python train.py --n_layer=8 --n_experts=64 --d_expert=64 --vocab_size=8192 --norm="rmsnorm" --norm_eps=1e-06 --optimizer="adamw" --lr=0.00319 --beta1=0.9 --seq_len=512 --dataset="wikipedia_en"
Below are experts of layer 4 (counted from 0) of a mixture-of-experts language model. Rows are named router (the router's row for the expert), up (a neuron's input weights, with its number) and show model dimensions 0-95. Each number is 128 + 32 x the weight over its row's rms, rounded and kept within 0 to 255. Numbers have three digits each.
After each expert's rows: a language model's description of what the expert responds to. This comes from a sample of Wikipedia text that the model never trained on.

# expert 5
router:084155098160177116123099148130108111136143137100130083120121143058114137060069161189119114172145152067076191140124104165107123100123148188108111180156111157125106140132099124144147194158134105089146151141150114164118134129127087170134148127110181153155104162106038189127083102088115148170
up0:109136136104156122137047143130068115038121158131118053117129103090133113108150056170081110170156118148151097103065155099131177137137072119153125124145160153119121061204152149148144185117150116154161093104173184171127147141087084131112126138100110165122139139152090136126109116103148103155
up1:146118129130157114145112105065136102105190162063146066130103109155158127082129133154112165136136123176137136118174129133108135129130068184120052108119169122155152173166168187169114143144152119119106084077132090120198135152116070189134164108104112101120109142155183084150156075126140109185
Description: Ordinal suffixes and digits in unit names, scores and table figures, plus words like century, ago, annual, previous, of, e.g. 228th, 70–64.

# expert 32
router:100119130191184145090119147132060155174157126150178161107069100068093130130130207100142103122107180095105103119127095136117165093098146128149123117120118084128152167124098068125126144087152116122180175163073148128106112111164111206150123139072161132103184118116135140122111110065068122115
up4:146134175162136141130149099177108087129186132125128108147135169147151107179112114203127153193151040087207124136170197118109099123092120137115121146106122128080136081145110100147164130108164164149133156111165096085116089188146080138157075154134107083155100107186106107104139091111160119132
up5:157103133093128111141062136158137111120185173137070116143114118121124080130132104132130095177221032093067160139138117146113119125090133120145163100149067141095137137108116076141062130108149107150155088124117132115085099156117091132137111170087092153084095129077067163102146145164161083130
Description: Content words after the, a, an, or heading markers: article, novel, Committee, House, first names like John, and month names.

# expert 28
router:092127129142194137104098130151034128146155141129160144142075108050091136117115205053137126116134176135094092143110125136091169126078142113155142138167163129154152165125076126142070096101148112091159181172128134153167107099134131147156117117129148134115175164148073157117095123102059085155
up4:132175106077100157092101079116114163100140114160151138154096188144112141078135108160105182128168124133168205141188132146130127164124082118142143123147130149184127085168156152139085146179189086082145045143186104085113091150120112156167120125146154098123142086101124146125153119150125208138
up5:124116110079169192085156065108140165137127140137096063124151164193117127070095133100116136193122071126116194165106143108117146105037138113136120132091165139117116146173171117169084112084120095107103142109095141072123141160111132145155140146074193108124125161105152100186138122118157143095
Description: Spaces and word pieces in Cyrillic text, Mc surname prefixes like McKenzie, and spaces before dates or numbers in tables.

# expert 41
router:165176200132102160134065130085159174151186108124141139166133120112113149097112139184166157139167150101109179122119146090084125188164207144121133129159107137101202110134151116113148103065117111103123130144163074192134110099171135115106144106152102170050099124098122138095116109147142137179
up3:163126109111165138056067116192126212131173130188107103148163129124109087117116105147104094142153128135126086125125098114056094193094127142137088117145067089179099117153110130145147142127108082189165053105113127092095151146078121180136147137106137145109103121150125135132193110173148152139
up4:145116174136106101171083071172119135105120115108113113168149135096110096135119096167133190149167104136140164169135183054116122077141120165155135190135118073095109137171107127125139029133132142103093129084144089096093132163143142172183119107168106047125141110102133120146114052126135096124
Description: Articles and determiners before a noun, such as the, a, this, their, first, last, only, every, especially after of or in.

# expert 6
router:175136174178133193102134197104170116164100106098151184102104112120102143143049137118151095147159165115117143127125157130141142110078171146052103134169103113111110109073167094114110079213097164065170149092119161128115132190140115143134110121107146089161135132098094083138106127146136172130
up0:154084126152098166133097181136132210129116070105169119125162158147078126143086055100135117153151109168126153167143131119097153096091117128124099053112116151128135092104131146134096100165158125195128116065098169131114139119120057118121122126083096148161125164092061098102058087094171134122
up1:097155162147163107188130108125133137106112150173151130144127086177138149110175121144092172150175128129066100139125121169179104129151107131058153135093154124128154053225091144134170081092106075106112159113127092112143183200108094075132150170100148119071131092131116169133147123141153142125
Description: The word the after of, in, to or on, plus colons after infobox field names like Rural District, in place and history articles.

# expert 36
router:107153152120121081159147159143141099109097178145097103140104112123133119095102176154123163122057083139147190096148180168164173103162116173098161152093112145064145079104140117184111105107111149089113115135165167180190123103157135108109060178112133094131163083165144122209113129174112125140
up0:119102103130089191135121103119204125059075104115106147135125147161156128119118119162104098150058067071099180087163114146132093196121124170139147085128132137126157090149088136214139123179076118134080165130092078121124155098157080138158154143153181116138105134166102109097151144148140131147
up1:153168148069162118157142142112125113085093111093155110115087117204090165115171122148127151116133105118192092164148130135154100175111135131075154193172134155170105100125168116150136185210143152064086087110125153135116117162080160156117137141168163068149081113162100142128200116119145127128
Description: Field labels at line or cell starts before a colon or pipe, such as Length, Date, Total, Location, Genre and Starring.

# expert 25
router:153161129106165169133093144141149129165177128086125112098072149071155180113168161134158105122115156077175143141051106160116120116093175121165112104165063112115137074108076106143115072120137089091169167158119086145150106150129148142096147144177142144065175089139049146130097093119098128150
up3:145087142153118109154085081143074119110142123102061102158111129115077116078135118166113151112148084119146163145115204161158095152118124163107120101112141124110167103175084176190135100114183074131176085120077121094151104173110120180085139119120110141156106152137111185069137059167137177150
up4:164104147104133127139160173104124126132188154054118135124122149169094107170114091036116181116151133066092158133110187149077137188141127109112127185142116167090159092123088143208115124128117073178148083120116138142141066171137093095130098173124122110095122117137104132124079124171154110108
Description: Articles and possessives starting a noun phrase after a preposition or "as", such as a, the, his, their, its.

# expert 27
router:116172098086155097114145175099157166169198134050113161131154094098159149110162159142162105124176112114173137125065112122151136058140099190133091093087130113119135161139173102108137130148158173068143138149143135113123161104112116067112131113159135148085115096138167089133171148101158061196
up0:165142190166165084168124130105061114113143076148136139128095104110093024112156106148127091121161110124179186134140137141085114109136078090135085112105152111120175140086127110227114110115127149113065125155135094091159123187085118139096133108167121092172108118145106108135143090078100137134
up1:180126136152075109064117132132115180118122093143129153121122141102104140206074079070134156109158121069120154112126145184120077138114105146112147151161156121172149124096096075099138125142149136103136095064145184103154164099098122114166086143133212111080080149175151095170151132181156145156
Description: Opening pieces of words such as pro, con, co, sub, In, O, and mid-word ro in Approximate or hydroxy; also commas and "in".

# expert 47
router:146122134163105165117090147139168181156121160177155136131132153165193102102162122098112106123090139092149110118086115149128099129155089139087168113117146174088146199185117206116161139084134102088078142130197108174132122136135123106191154101222122169130123138100118088132107114102151071093
up0:044125092180127129136110079153145156132136129108135100151145111178124147129118112087083137144137082164101109154130150154106189104107076150135112095193179175140199117102093184124129110146141201158155122154175109135197148155188086110139085106189102130096100116132122090104091138119158152099
up1:122144161094183162109178110095082134107132100133146090093104097133161132176089127131079108160153126186106150126115185118142090143130117124153131105178066098080176166165180097129143116130137139124098139109156095053170134131069123144083109179044138135094135087104123138180154173141134063115
Description: First pieces of words right after an opening quote or parenthesis, such as o in "often", No, b in (both), and short words like so, more.